Below are experts of layer 2 (counted from 0) of a mixture-of-experts language model. Rows are named router (the router's row for the expert), up (a neuron's input weights, with its number), down (a neuron's output weights, with its number) and show model dimensions 0-255. Each number is 500 + 40 x the weight over its row's rms, rounded and kept within 0 to 999. Numbers have three digits each.
After each expert's rows: a language model's description of what the expert responds to; "gets" lists some tokens that make up at least twice as much of what it gets as of all text. This comes from a sample of Wikipedia text that the model never trained on. Tokens count by the router's weight.

# expert 31
router:502505521447550436493505500503500404537468573442502458530521548513493460504543530426548447480461526537509564466473486437457558574463525500464459553432529536505472530499486499436523478492603552492496560447485496537482522484504485570523513472508497540495576546541622517527566510458565526558526531578505498537521523480496508529522530477506524505491503458463505499448482499526550460464552544522419490488542489528503478470504557461530413501435495464555536456586465456482488509560479527492533496552445509363414475452501464507522489496523508444480541525531510595494604492496429544500485451578495496491501499480552467545427512495507507477481479446527511471538482471439506436473539494537498494493472484511460518558482445495518525431485484445514537511505505611483402509480477480
up0:529491500439504482569598472501623524464433511515482495485495543492478447494576539537431489496551521451493526488490517507590498491600519537527499498471539475514490544513516525471478492442532474508558516532515624459462520553474517505515498502525485465533497527545501456482585511449457539510522505440507512481531518537527494452504522482512535563502481487474519584484484495475554511507468461552573445444591471539522484445468473535535539428623513487482470433584453522515559510603421454451456555512530485529447525539448502461522466513481558474465490581503495523479520454498511452532498427418459515447567507520527417567542446533499499499459512490549555506541431536441471481507469503469478475515463455526517471545493510536511482495496430474487522460565514548531543456535492466
down0:501457552497440458465433511507505533515527481469429527551503478454519556505487410531461470544461556525475526456507463467515507489533461526535483526547526542480528479566580505503514471453458522388560525527564492523562520505430500524553499527504468465565530494381495465490520568537526480488408508467591470516465489458419533465498510584492552412554403471513475549534382477516436459530580482548496498513520531566477543496498520495496452485540480551525505564503483486550478454476515538512521576479447500459546541466505539540480516463543510548495518464488479498515565482508501468493448583509489477441469539517527457471421502477465485529474446495478506505468487555465520560491465486498483560415469493502590536457504499549413467499546485500448553499462506486554485470494572483
It responds to: Numbers in score tables
gets: "6", "0", "10", "5", "9", "7"

# expert 4
router:521504521470586429526524472479471429510526509486442442529518590478596534461551504502513532490499517513493584470394513464442543540496534440490488494506529506541457533519481496554486450571493530485489546507578609499525444450498483477426528538445456566540533463481545441438544532506516532512528524544526480511541477534483581509504496510468548519514462508406479485532521503480541434571477521472453481451492471511536471507426502478494388540420529483567564500499515479476440563525477539527509501544512515455497485461457511553554545505506481448526482479506478496473527506479473548486465542537480463446516506483505489486458541533448514544496506465557406496520484560450491441483579517507522478493509516547492570505474431466460505580499504461585474495494464629555447557549477485
up1:527456485474523562559504469566519526428456543477541469500531519483462402435490514462478480486485537453487486516444510404492472496525625562550494472564518536511451551569537469488541515472567534549544516496500513489437539543492542493531498519507527395496523540553510500495539467493495531525533518472552571480499507523481483528564505464443578529490554469498515539541521519462535499533468528499501490483615425508554521448468506537530498393511535485409487482576450524505476474529481484450522508525425507474452551490461492476501472448461514488440493573564474547543494429479471539506534446584440518489512464471451437565500489486497486418462487509530509490447480427470458394497520452444473513508461523477487469475525542551473538490487490472423536548516536560467523580474491511
down1:501549498523534541523500503520600514428479521492485406505542548549469505498500456471541479550480508464408567572499465461502546481580482559512517501552482500548487568493449553551516520553491555510559588470504460531513485593477544527513523539421516580567529511529539517520486490428460519492498459501528443520500455491457568496502549445540546486476507432496485468455494462439494473565504535533477495549529489522539538489485430440532473463485441506423516502499538507461505498546584521449536576483498506501446482451416539551458496521525476508512459495560479594516402520428474537479476481552511504455467457459415538506539437459470456474548448478519453528497547513415481470407452540482510488515518480456554473557507490485476493479516500523447489560501520480466478584454471517
It responds to: Table and list separators
gets: "\n", " | ", "| ", "; ", ") | ", " Re"

# expert 18
router:554479490457608488521488460429504469512481599487444469471540499489487539500581550456532475501418533456527514507483561502501505514496566473489478580454496454506450517484510469486419469557559536545495479433512519487441518501489538547507543527452477544586548520495541455507572476471566521496535426486512504510547454475527554512544473416505516498490542501397524505525448471551581462485504503562518450450549491559481507513494485478499394498475532490570494456585505513492499526537476515477535437570472520454459472536461488516537535459537508491546506577524474501547584501563474530462541509545507423509541473473509522516467584510508450544484443453547493450515437478452490444502511522521439443461497496545491551491477473485453517494436428475535508476534576625487464488507509491
up1:471552478482473515502554429530500489507503523463498540556432489486468503479436512449517485487488502533448530447435439524517517504581472516580495418516483556521505518489474531441521474528488493457548498486442518591543481496576523438439471562552481543469572488489513477492498492472469517515447474564493462522583521605450543570476494559456612486474513500604454477529502502401520461504536579520489494506534463422523517437499587523555504496487533397508465466487486502500468497504520556478501506529483486517583504500502499485484515486495496493473466520450546482509469477487503581508437519471426502511486401516494466489453461472585515476484483511428465524456556568439475491443501476525467506520504467544534482406532531526523549561569459551508498473517482509580489487526403517
down1:557506467461481499572452603441528524525462538435486491543463507458524458507557557450441537494491406546540482526497516441480531586552497549545394423547490532508507497517486523484463512509532538484511519521549505458536417449561478497502457507510520493486524506498474492518486443485491489503507441501423504470511439487506498492492535503490558428468540483504573498494539531519460492422534556523515502542543475486458483496475495545529506437526541540369475523559527478412503422445510472533501400472486498509459499547509491542531507460471525498450508551533513518534453554539509457406436497532507497573515542498504517447488521476518553561482488504524623524526432469495456523414525472534481506528496511478548520440623498531542444543524554480495433480511508483502468428546506529
It responds to: Year digits and film credits
gets: "2", "1", "3", "4", "i", ":"

# expert 40
router:547473481466643505543503472458510483472489519464467434457507581504519564428526522473466473450450528475522503435489511466474486525492497490479470543555519514546489573565528505495451484494519493503525565509473518496525496555555527526443530569467523549521510445453637519459539512463531520558507481537565434525480492529494515580539526459466532501473536482401487539502542511475479368469519491509489454487540390571588478492510502500559442465481536439528596454531440402425494569524486547520490491483478550434475520512455511525518498503486482503550525470469523485524506466545472486459469459495504495416522541485518442560504496528472523497492471495601516487506502574474491457477546482500525478495527557515575514475492446519494533514493471455475465468453506522542438563565479500
up0:511575558457507595518511465551499516549454500510448482519533489514524548472559548511498539429462426521568519464510501478486509539518555444431474488466542501559484517522489475536489432467514591504511503461473485407495518446555499461433509537460511527525510517523516484477484481493447575571545469550439468546458517551489478450494479486487541526504462515531449553500554523519507451465597482528498484516567523514481530538494500497446488508447515485444462488493433445580485580455507486534588446555511579480411513512470469545530545542538407509450606556489507480553528474472529500504423439500456497467464493461543506511456432601519562476504541528545406485452487493499512487510558452494470498466525609543508537510522500532504494493511482449490513527494478499517449588524461532
down0:543416551499496482473496544519528453457528534444510488502522479572469516513544509514541497484542440432454468459576509468608559480485522474486569535540465504455425395473530523476582459566513445487507473482525519429517554525558549490514477459424526521508499507465487510553516472499453484460474506480481518489518405493501515522501577531580483492564455542474552566633478529472462493523515524479540532520534454490528511516538530419483471589450484519484460557544458451476558495463447482446531498540462525502586486443504518469559440497487516536465483443469520487396466465502543482467481454416508552483423556505499570528522473449514576486461514461475527513542423472563521539476521514510514516505514497431484465474530532524531529523473541483543490502534437448497449499491552512
It responds to: Foreign name letters
gets: "l", "a", "s", "h", "e", "al"

# expert 43
router:552510498454559506560497496497494479458487510445517486466469563530530457483525576514458502451508480459515533477464555470543512574442475453418518505423556507565502561539497493485472477512545531448544484507509548492456458511553541502467505516465502549598582515547532451447536511425510523524499503539515489516506494498493480513468501447416572537459474508427433566484532489492561450505541468532492485463552463470488488456546499481472443520467526461556507457539511485540432541496473515510497491555549549477466503543392486479562573549506543426539603546506456524501567458543414447438497515509482442513489544496470539490466528564447536578466485456538460465537405501439552507518514562521448472488517539522497563539531428417511505506462462483522572469511483575527479490525472459
up0:474479471406471493520502512478491540522595546500531467437495586516580448494509434483562547487524517460505493483457476523470528476432506519471507491439535466477491457537493504434426532496488586497508587495454529512522451520446592480468535468516501433550552421467527535443491500460551470514472558506461540505526456520461509525494524463478498503491548518508511495457473470477515492574562541537444468399471475480531600451508547497448518517504503478567442434432524444526547565548494566503497516561430478479521521476503501500559517520506523558479455507518544488485550464482423493450529574544443479474511532498458542521432508576600506541460441514479532479551454508476551531575498526585542525455571507516513500529531486526422413455510482531481486490520514524467558530474468513
down0:520476503529522459495486553556483458537494430517569488457519475506511454506422457488575570487598437535395518482495547468546532473473514430495577474536527466471514541486519541494470480460458584493509508535476483493466492568458502488554493478485511480570467529522533528530540473544542482429550435458506443493510594441548515489500551487531498500494504533474518507503547488463483518527502442511538524540546495552497473418465568565453530540517455526423438555498525505525515479460523568522473529461393583449496560491473475398557509527406460535501506451450471482475490594544489484521543511436465525491453527527512516576548486594513434527461489483516499511500483511522521522532494450466501490529454452535538452452539444496505433458514506485492458527592530434458502477497509437
It responds to: Line starts, taxonomy infoboxes
gets: "\n", " s", " d", ":", " al", " sub"

# expert 37
router:531474506503578521551522493487532411500474590493513460485521528556508482424557570492534463489410491503546496516511463472501539522473550519476461533510536560500502557473482491460487480491510536580501554469523515487456509540456456549520545544479518514494594551538577479521566463474496467470608479462522480549530519450523494537533525464517518526457511510483501518455500472525539459493521539551417516474540512520501471424510522553543398520426521433537498473537492524436492502579524576427535491549460493420433490514477518505571515485550480520500529552539482559456541481521434507507529506525487498492566508461520464518492451506449496497508491455481520479595460472415469444486546500474413442514506500539481501535438465488481517491436441466482445494434533654491448536488450543
up0:545488429544511534523514475489535535458569468422482424592489493456564508471474554514462493497494527490494554476424486516452537528499504497481501493469513505590459589554487463442552448493542573513535490520553497558581466490451487514432471498531434482555550453510480486480423533438510476482519532477522484487476462525469516565461525482460568464575525527519418492483501441521505486516601512491435444470448448539501501498519457510523444466453496506476484520499480523494450518550486495555471506467463516520496529542383524498484480536495481465483618540527413500497473505440474517459525512461470471457506390461504560504500526535506555422457530507513508492470438501515486489452515551534478545467604545506490576499506541484529539615453496494528562509496518525528460455569459470
down0:511483469493526544439469511499514513415503488497433451517520519438471472464506478557437496540504449495552451534465590507574514502523458451503487497499513486489506498506502514492489545535474507488401503517494474474531626534451483488478535555488533471532560429452531455496454551533464532465479452459483501544501497457466507526602514524452488463505449447555546488482473485514501430479496457452512532498476508519534477443469581511415468418497421515517523551540518448524540471446540496516479553419527509649463531499456496499438513528519469459522503522478586471522447487465559566420508475569451452500454491483497542522525562592480495420511515509529561510457468538478511476542529547491522546540515456503523527472536446465507549506499413510582451498470397540532508507510535506
It responds to: Number pieces in data
gets: "5", "0", "6", "7", "8", "4"

# expert 59
router:542484491448594477531509402473489476503473550424481419518534628478484529478456478478454519464506554513554522438417481511453510488512581458532479506537531511501421537521547484488439509510545529493491529512524571547458458512465531473478511497411487531511551454482536474528561511474547533583533465525529424519468533518500504532498472429547516487502500480395490569513508444461523472520522484555482495411514448567567499512471530541572406469416535413562540444501508477477390485518492543512461500565489516466480488468516513518526558480523468507497485488484520518523535484525482538514481556501456473475506513495558503506472512533523567439513436481524476484467511542438473471464588475569466466465499485553490568494551432430451525526498474512554494463490453561553472487534511472
up1:519535518538537512523482488529520445492526463432522555475487444432522448519534446508526518534511396535484538440514499488506479480538480475464478547528518513475492507476458521510543462426534449504477492557457544473519554458474563488541475443502447490505478549517500487529505554503493553504551533536531460501550527575547520485514479532508579420497471565483505442539477556503550490606433490459555498528522486467456475482481542543503486444473449575549491507616515512467502526457537445593472495503535472519539528459500522484482484443438527533573502503498503536595363454467531517556558463430519490486518461389497454525512477483454483436485578511553515483398502518461449459458535503430496459526510471473470480524466479526518478408512499505581460540446511520515427472520509481
down1:538501551602552518457551519552520506518447471442504538521541469411593503543470517537534459495474539501505585490464444523545533519512533589511470500538390510473496480443516553549492480475485543522479537475535423517497480503517477465461546470512538528408439488510469490474488539462522470562469472486490540502500483489454407518482505503485502526539484549512484540566539448491501512551496469527481449510482503527477522519539472471450524439508498456490563501344454550485408525487447522494523479499499512441516500567485503544561523437477544500545459461500514544551493524444435505486481516475417502492462529526588424509431479520505607470473457493482454508469428516459498531415507475508557531481476557454500441575531519474542531513514499518523547444496450509528534516541480403
It responds to: Sentence-ending periods
gets: ".", " |", " R", " |  |", ";", ") |"

# expert 61
router:511501464489562502462543424482484431497518541513408438509477503499516520543553521480525466538456503452577478464481529513490531589475505463485527543569524495547513577557559523481454447555528492542524529522538521511487521569517507572501508489469423513536546556497567468486552529517495494498520472559555444569543512454498496514502479416476521480455473479449469495489511420493571445432544516558424512481517452546518511475467607493536386490439491425581485477552498467463499517606421554518523504465471519476493521495460500526504569476519479444548546499467504508469544483561457549513521577543461450480537522482469508478448469508558514530536438474468449534535532494454493489499549533506524550471496481530482520522425484432476509485419509438464555498479555562500490470544436445
up0:563501517511505521507560513522533438542463527508565471446440523501516485497556519467478425537479447528487524480442534471509540532542445476536421465488486479467446535567522466528563462425463539462543582544525531448446530531511517545506505558530603469474472460502468505470543509523444490530484500523486580512510594559467485559461571565423470473498496500482475521473513431480469478423556458496509491509521505451443473463551554465511507483564477532478469447585581462490422494563458537532530494532536482501457509483456512432502465493491502485486573492526512536510492549481445529490519480478572573487511528530515541451503475501479545442449507547492577487573588437479510526481495547493539493514473438441476545542552529523450522532493464507490547513560444472625506512405512508
down0:576542471492527555498518526423503492508486552487504484457474471431450457530523485555523470479474452432401444509560454503477480540465496568575526520440444596498503414542438488520551431519443487449518512523512469484501462463476512517431506458460482497477507444473481523523499545493460522539462498468534505497559522498553511530555563469513428440581544564484481528557542587509451544572561462491462451570545549558436561515475462559445501512527485466493518550478513506423521455526514448552460501447513500517453443530458508467532530479575447483448480547521466500527482512535450474518555491569488463464468488526534478468562491505429553449514483524466544518531485440472495595453515525524484507497487543458553478481505437535466544547483548465428537495603500462536497499526522519
It responds to: Capital name starts, football
gets: " B", " L", " D", " C", " Ch", " St"

# expert 9
router:551512541468580482464512519514505439500471565447513391506476526511514561476511513495469487459439578544491551427462497510471537473460589480455470527455486488557431542477523441478473495545603491489453556513538497573534483532497495495460523486480522563521576429527561466499555554492554555509545523479516439525460546545428551557498477501510494532499505526452473542465505518474537448435518468524491464478529408532521501491529508491515373464434478527547569509553486409472528494550457625490453493542507534469442501472460532519506546509560480445507557504476487465529599526465473527474489496529519486499525553493542464492458541589522493520478494464544486438531514534446491500517537516527470497468506520522511523478511429477501548530468508486487538513497501641501441548530510536
up1:528483488554522463459459478471523533450483546464444494447501522517522486457516469526489489557574499488513409499521510580482444521471531466546569493521505520587485523496550512522531446504486459544568531453527505546465511533453464528495499484446494479505517566533526631471500496477450514536530489504484547464505534457565500532518502457474449449485556446513451512506538471569549440511527557486462489494473530537502589497448496507525491505534477528507453508436448563519536470518520441485524589456476513416546567510470479543571536516531511507473555527538511569537444419553481511465579509480445498499512464490566517501493546485498479415541555492564500478484463453482478511557503548434525524576460508522449486477474508490438494430410484522657466546436466455467508459531472447
down1:476528503558489449497485508462500472443460516506517504559456466439450565436481567558483486586536520467507526525526500511471481501531396443542462443456435483539487579557478462581506522415550477567537496541511553525536490561473471598489474488515523527511497506465522457472463492508526550476476464483505423499462452489523512500503447542476455520486496475532481469501526476572592481451489522512491492455476479534507499471521539435458524572490474451567562487462506422520534493447465455511474527469498566426502464507476526459507513519509501486566519468428482492494485476479593513500502509485543504496476439511441520551447503497564443488515536522537519606553535542432549492533503605508500467514468426456432437481531489456522498539432540588479486532535544518502491549536460621
It responds to: Sports results table separators
gets: " | ", " |", "; ", "|", ":", ") | "

# expert 49
router:462458499484534517510566456529545478501444530489554498544492527455538487472575572509453496450489500478504586431447487454479501594516548490455490505459490489486492568531509497433491438477544528451470524549569553519440470590528534524487506559515486552542557464519525493469551460484554482472509453464529525507459520514530494519459518517451546509449530485432466553558423488470517473487504502479498432401604431467444462504491535564519436406428565465503601474499469474512463523504501473446519492537497462493488536534487490525516498494527511437531537499533448557470565552484488488485508467548461513433481529493573455540488478536449594504432531458575506470516446509422467445533488474533497494553458469482556526521528451503509499504528467437472529561488489593569486507564466516
up0:503491503511585513543455557485500406512467489497537497483512449521543505460578480481493536506478445542520512456481559498508537496443500523528473499430556551510484505509466528478497506550548462457490568507501524504420468515479540599546537533518536490490577469572508412568464473439486458433555470441507466492505426512552509476486546506599426410555506560470408482482464503546446484432476505510471522453468504533472483507546540471472492554493475506447469550518527541492503494507519605481468420418495508468481467505580499486488559404535527521559573518486503500512514477516476498408473481527466482556505559463537467504502455453418571524493489496601512504487514477488529550563549504440489525441525474500542475486528559503486473486532523474427499563534543507468448457541543521
down0:522422556523526580515575520433506517520488494455464505542445398485467432494479474583470587566507556460462462508460471556558544471498439504522470543472533474528476462528501563581595522519508534546499488518567507524529459496495528509497459425478403438499449484540517420497423529586481422517514526504506538505478528505445451507518511482518461494467498529578524503502557436556509537532534510523457521582480524449562506501555584468467490535444461491562485422473435520493550504457477485524525553484497472522502492493509475535530471505452529593531466555473550518439550471475493466469452491473447452505532523525561491536437485477451526525521509448515405481464489444487452568548478471496511481477493520515498444557516473530565446507536522515552479450491534513512482460432487475
It responds to: Have verbs, table cells
gets: " had", " has", " | ", " have", ") | ", " from"

# expert 50
router:528466561478600506517589469482514476538548552496520450496523588496530497423473499531547477501544575419512506499523522490455502522481504464459486493500543524507458526494467510501522477469547550476598581450510556497453559522474526507468517510462471543539547456497551447486499509466475534495528504502552547553565527513433543560533497439518522546485454431445484542491544538492535378545545545521462545414487493529486492457446478447511435466451533447515489462499459483488531536595459528473467492536455565469462483453460534534559544526537512471493517520570523543513493466497493576489501432574483499444528507452511497529470485464442520453467433452573431453563526479437530418480580477519475552465536482494481591515480489466486531487485505486508507492480474592501454546476434470
up0:477503475519592445508518471507469504543430469421502510492524507501480527464464485501489521496555545551514527457515528476463538560487539507484527535573606516485500507488546480398562519480443503508467512480485538513508516456557467503558501481595513500507455434486550424459499506497491529596533562535564523473544549517440490554427497570450510541588523490476454502466467509483534530494527432566529566522529434500537505485477486527497478473524451448473466526504463446525495417549461578493520487412496519511557548447521478452542481501462508435570523559554520483502492517603511485476452468477517459500584504471487500519479427470416580460497452526525481530426475540478530524522509510441537558545485528450453464516570451588528542563481495431467467517502456509464455505501482477
down0:496514483437482509509487525534569498463540444461493566491495504429490512507520459486523590610495542476511453467511514532473506512503569490481563458512564467497537501493543491386563508514486514508520570502498469512502502412532479526542480481525561464439546457496501477523538445536514459456487520520503463449502626533561488493526480478466516443523566484472465481530522461509531487570501521527566472540397473450457513536469481432473517472495507569507526473558539528516498401482518502409513569421499514494532491415543494544493477552408448499484437457531465493485533501515475486499514555510472550489542566448455498486485498497439509467540425534536530494452467549492452466525549528505530568479508463461517402508548492497429430580583510442542541500515448457539521536522463511
It responds to: Dash list items and P/M/D
gets: "-", " M", " P", "P", " C", " D"

# expert 16
router:548463486468544517556495496454496505499540513452552409469553534555559488441485518487482504432487523474551476467451487500476537579495572524413481522480571512520545534531483538486449457502500529477504563485500495598520465478531532472470513534453441537522532552502552543444550509457497473554571456491557500517489527556419511555464519481436517594490558488481439598479491542465522404529480523495449535504501480558574586455470535513503425481462555460536514508559509437486425528537518535511516474493478526487507492490424489544560572469523501496565515528475505479502507449543452556487510453506415451456581497486520501521446488530501514558472526459517443497484499514432496456456599496533430527484577523483544497489476406470468509512503424499466500432439517532519499483517471515
up0:542429456429511517481516473464460485492478457466573506521500542484557484489571537497446465497505484457501515475497485563484506424510427461513521506473578490518503454467496599464568535471502459464575536493501503533518465553475485456491556523503578508611526470551514444531518524441513481506519495537599556554562473475554538555530612478461490495562516502498450498457512564519525491541494563570462546432476570433421451490436448501490494452557505410517439541460527502502490577542449489525471497546528487489506489460484473423505490445470500507541499492450530501522547539532479468476543529454474436489498525491528523490472444489468527562479597533440529480520485520485450446498549431503542507434501484459542496499490465401504502446483473490514524444483558554551430481473477482
down0:480516517568516512441474565483566545520606526522478553396533564553523475554473481511448546595477466449517504450504500483446502527507493454522471483490494454549449574504502460514550468468486459471501514535501473460507467505543486459573495539466509520518506460524527507539492537604490512505526452486500544471525438480491497540553470530447465548540489539463442484515484491397510492523517515449492539545470552459476445549478497546499547501483470524500477524546445545591539477441486465491489528532502518494598513505498499539502454453440514483472447480394439486468474607543504427578520547514484437511450513545502506478577434517563518463413509499499487414566538479478539525452463501444539448532528408415467510470521503488508498510479497498553524452427541472485544526542525536
It responds to: Romance name fragments
gets: "o", " de", "io", "ro", " a", "os"

# expert 22
router:467462517528529522473486435567483426547458496474489470557504520512493465513538506481439454425458559544483580448490495482461579503423570457442519504458538478561473573504516474498481514584524530516465570496529528536478479531476502507508510498514478524515573498503561514498548510469534512532568528525465469512492495503463495528465476550444512497544515517480457490482458480450511445487497540537419495489488411528527537481492586473490428515442485480546504510510591419501517507563475613429529520481509483481488523478452493540561508566516503433537548537499479492439593529489412602438447533597517496480483526487523490498512488532503594478474484474522510484561541591439509483544560554506521519429504467540490484503526428458485470533465542457521549485464437556484468489584476462
up1:511471483460496508466492440524577461503514495518508465506603478539552435420463490540480395599451561474500542524531472415464508514568485483520525470482575523497444543590499553496455428464522507585513465510553507529488499548426452486454516565411559460498523532496451462512433496420494463485507475526524540525505564466511467506520542523537530428552472476572520588402435572522522471473449520470520568510454534504466467472478499450492518483552534547545491502453522498481494461494528500611394523500529554455490534534474489546469447530538502504479555554541570464493478527467568524503520483562497477521486463495520487538489530535476511466512442518515494527420495464480518469433512453490495461434529526522496499514467541452469543475435482497507534435450462529526488516487495504
down1:419518494414540445513477492510496517463497485550514443451481513467527506487494492515453584522523502476574493520565609524530532478492502507566544475471503599482502484485482491535496453507473479538514508501522527460563477528463593460492520499496567470445442480497603464539492475484443464529488466541435519518452547447471493517470537459525518529517462433478541558530464459538565465495508453490515441561452525434550432464422469488513519517496506537552543480522505550539458477567571444561394549559517572541518556501476503482428452466473597565499537508540480471472408431490485431517466457501455518544507470433440547486543534476432465493487490518524522454538524466521527487480527500530566475448518491510476512532490505488515529487503515597472476545545540451472509452464507415
It responds to: Sports results tables
gets: "\n", " | ", "| ", "; ", "\n\n", " / "

# expert 55
router:512454513440596427522521479497469450465495530483497437534585537449520452491537517396474460482495540489519510472470533547463506524502511461475546534533507525515473541578566534489500513515533548516513529505545536585524464461487487497470578557417471537554498493492571501471505524501525519511491516524589430555502452500450558529516503521436559525449552548421432508537429525495522405555517509559460434492578472533544552437474499529528449447490558449500477496556521477411466521546473542479555523513414452433457482497520502501569523491531513451538488525474491545550508500512464538519487435553452503483507560417523479459498490540508537493483489463507498475542501570435523465470586452512527441522552468507517532482459431475466451488503452480555480449503451511504457503572553530
up0:497499500534519463398486479466546474596444550536495447532494509471509541554551508502524498519422521523492508552536463530512522545503492524494442524536520527524523442498557406463585486497493459594473492428460471480518576525475461539559527481493428545539506480546497545489491543503444499488559466510501546481472507426432529558487636542488485529543478527475482476457486462543538444571565483457492490514468495488541531488527471459478458485464447498554516529513509379483517551479466526506515475451471507402474464475449518474569512520476464482470519572538456424470542558513479473457519521500403496502616490477446510512490526598503510445444480510466498465563500440468481515478527494486542487545496495461521461415497454511521531502486526479409497482530469493547482492528563425
down0:485524485497491478564480478532511560495593435411509493461509519435496515442510519511461511554516506524487487495447556453502482498516521518527487486456488458501468470518533580527549516497511449454440485536526497556597479477578576520391506446454580495411484545582516524479539549584509505515523542429488536531508471508528596434468486469516509522512555513491527521469497467507448543566540475494473515506456506514432455386546488458453528495488526452490465523531512469496507472374535474574467491502529544574541512555405492517495506491523482466522491510535525457493488519532528462493490423446543549518492485519424503443542537466526516541574469501456500464550516500516526441538478443516504476486473521484483444457484550571504522445417497535548522466433548554537540487422533486
It responds to: Word-internal suffix pieces
gets: "re", "ing", "le", "e", "ers", "er"

# expert 27
router:598465471526577549531588500457487440548450534495555389466519544522540503463539568485437483537461537518523539512510531407476544576467553512505476491508527553549480579484562517509415451436495523576544511527544494512506531531431525536471494530440464535522546497511548484499519535462501469489534462476602444544477485453496485542542481436511522500515468487419462570487546488473525480477497495561505458476541463514520454493444558503509403465435502492474555486548482470410480492558437522443512483525507482429490493436505490504487532481512500490471565517524455503565525474510480528412526430573513483439559528427490491512460478531461483536512514466561499512474523503414469492464562504493539517470558533534526527491497486487478541474478470398481536523511503588524497469501571485
up0:442465495557524469524479495484489461505530502421473443508573540519523520406553528493582516521450437493483519509528507473438448504518516480495467455462508514490490586541499508493521466562475539583534499594557602544490464526498498518475479504544544452525548555412504431487504551534454438492626383485519555485477497508552494557526515475504540444562524512532518500516488554519474439525525511455513435487473488543490477464515389531547450516564510569490452522526498494438475456468581493475469504484496546419461501564428419594519489519579530523558569481494479512396521485526526491439554480451485508534489530474509485482436462442482531517512457482495509491474471523492476436508505461467559476515461493475534510507520503480476513557513542488503535480482503482578457513521512559
down0:510464438480465481564544502537537492478503441523512506506483484504550479488506536426525503454472489535466505467503526512503499485425427422473546425493576531492495562502583502574543496481497449526554465428587483531480421466460541472461493487436567478618491556370527494510546482522525447553545456481495463514446537497511516525422488487478587512484532460536487531509466532463528498517436536541557483509463572510441433541514476504491536461570495482484498516526490502558466393479481496501485512439501534460503446477484486525586569511631556479559509468509446524513545465467487469557523457504502564568434526484464492545521455474527480556484491484462536476490489482484479473466511517518562491490532480493549477459508450485544567530462530506501438513494500508528468430456400494
It responds to: Punctuation and age markers
gets: ",", ".", "–", "),", "s,", "1"

# expert 8
router:569456477469552518518576417511509438467529573395525408520513523453458490402485545484489487465508556548549539497454534491456539496455507471524478528524528528570439558533484469433504523457580571540517561466502527487501550554476532496468493552479474509513549494490521520521534514441495532547530496475566498536508478521463535532617508457453486540494493498425448568496514479489501480531478520557496479415515471540564527442434536504490445445501520407462481488553510436420535510570448592460514551540450477452467541473528497472495508544530513496461537572520454526480466475467480581479520477540468459478548512426527492507453461473535545438476528483494475476532476561418449473516511526484533482485542498555516564479511486454456560449525476533480506482436504582477467491502513498
up1:507486488501484508484506478491471488497536474481528433441540459532512569525471506504460555434525472482484504532531440532575589443443488419526486506555479490549498514527486475596578510544480515512485537491513537536492413440481469456477524488469557513513474425503522541482525498534484443511469536599519451492480442434392482525530468489483437518539486513491491526547490505519478460537441407510535491497493466552524488538510494487567464551493425505493491558485544549360529500553412535443471596497529508490515444500482511476541592515537422475499484489544466474512520497490466571509546507511520523509480566505488553448514454551510543520511514468516507465538589459510435496521504510476468425461422499535519572488507434536441523503541572455479490444537515511594539537557531501
down1:555486472509485534522449476449475543481522540561516525567521483428414517512534457526490564525546498433477516458541483460450461578478486506411511488498522527458501479438511486483499584463562518483500509562593508416480494541431481525486471510524545486542527532469438554522487508477489487464521489524521469529591521543522466525473496519520517493486431577558443528471492482497458588528562508565450527427464485537498481482519461567461491474513435504506478479462510494481567503440518554472505496581460457525449571542519490522568507510500471529588401521487497437520481498500521484495502517489482392494469453496525497469487551467451574500464480526437495505458412450586539532478432609479471504566464474489553497525455417522516533449458483504507529493479591499528468487469536475
It responds to: Line breaks and punctuation
gets: "\n", ".", "\n\n", "==", ")", ":"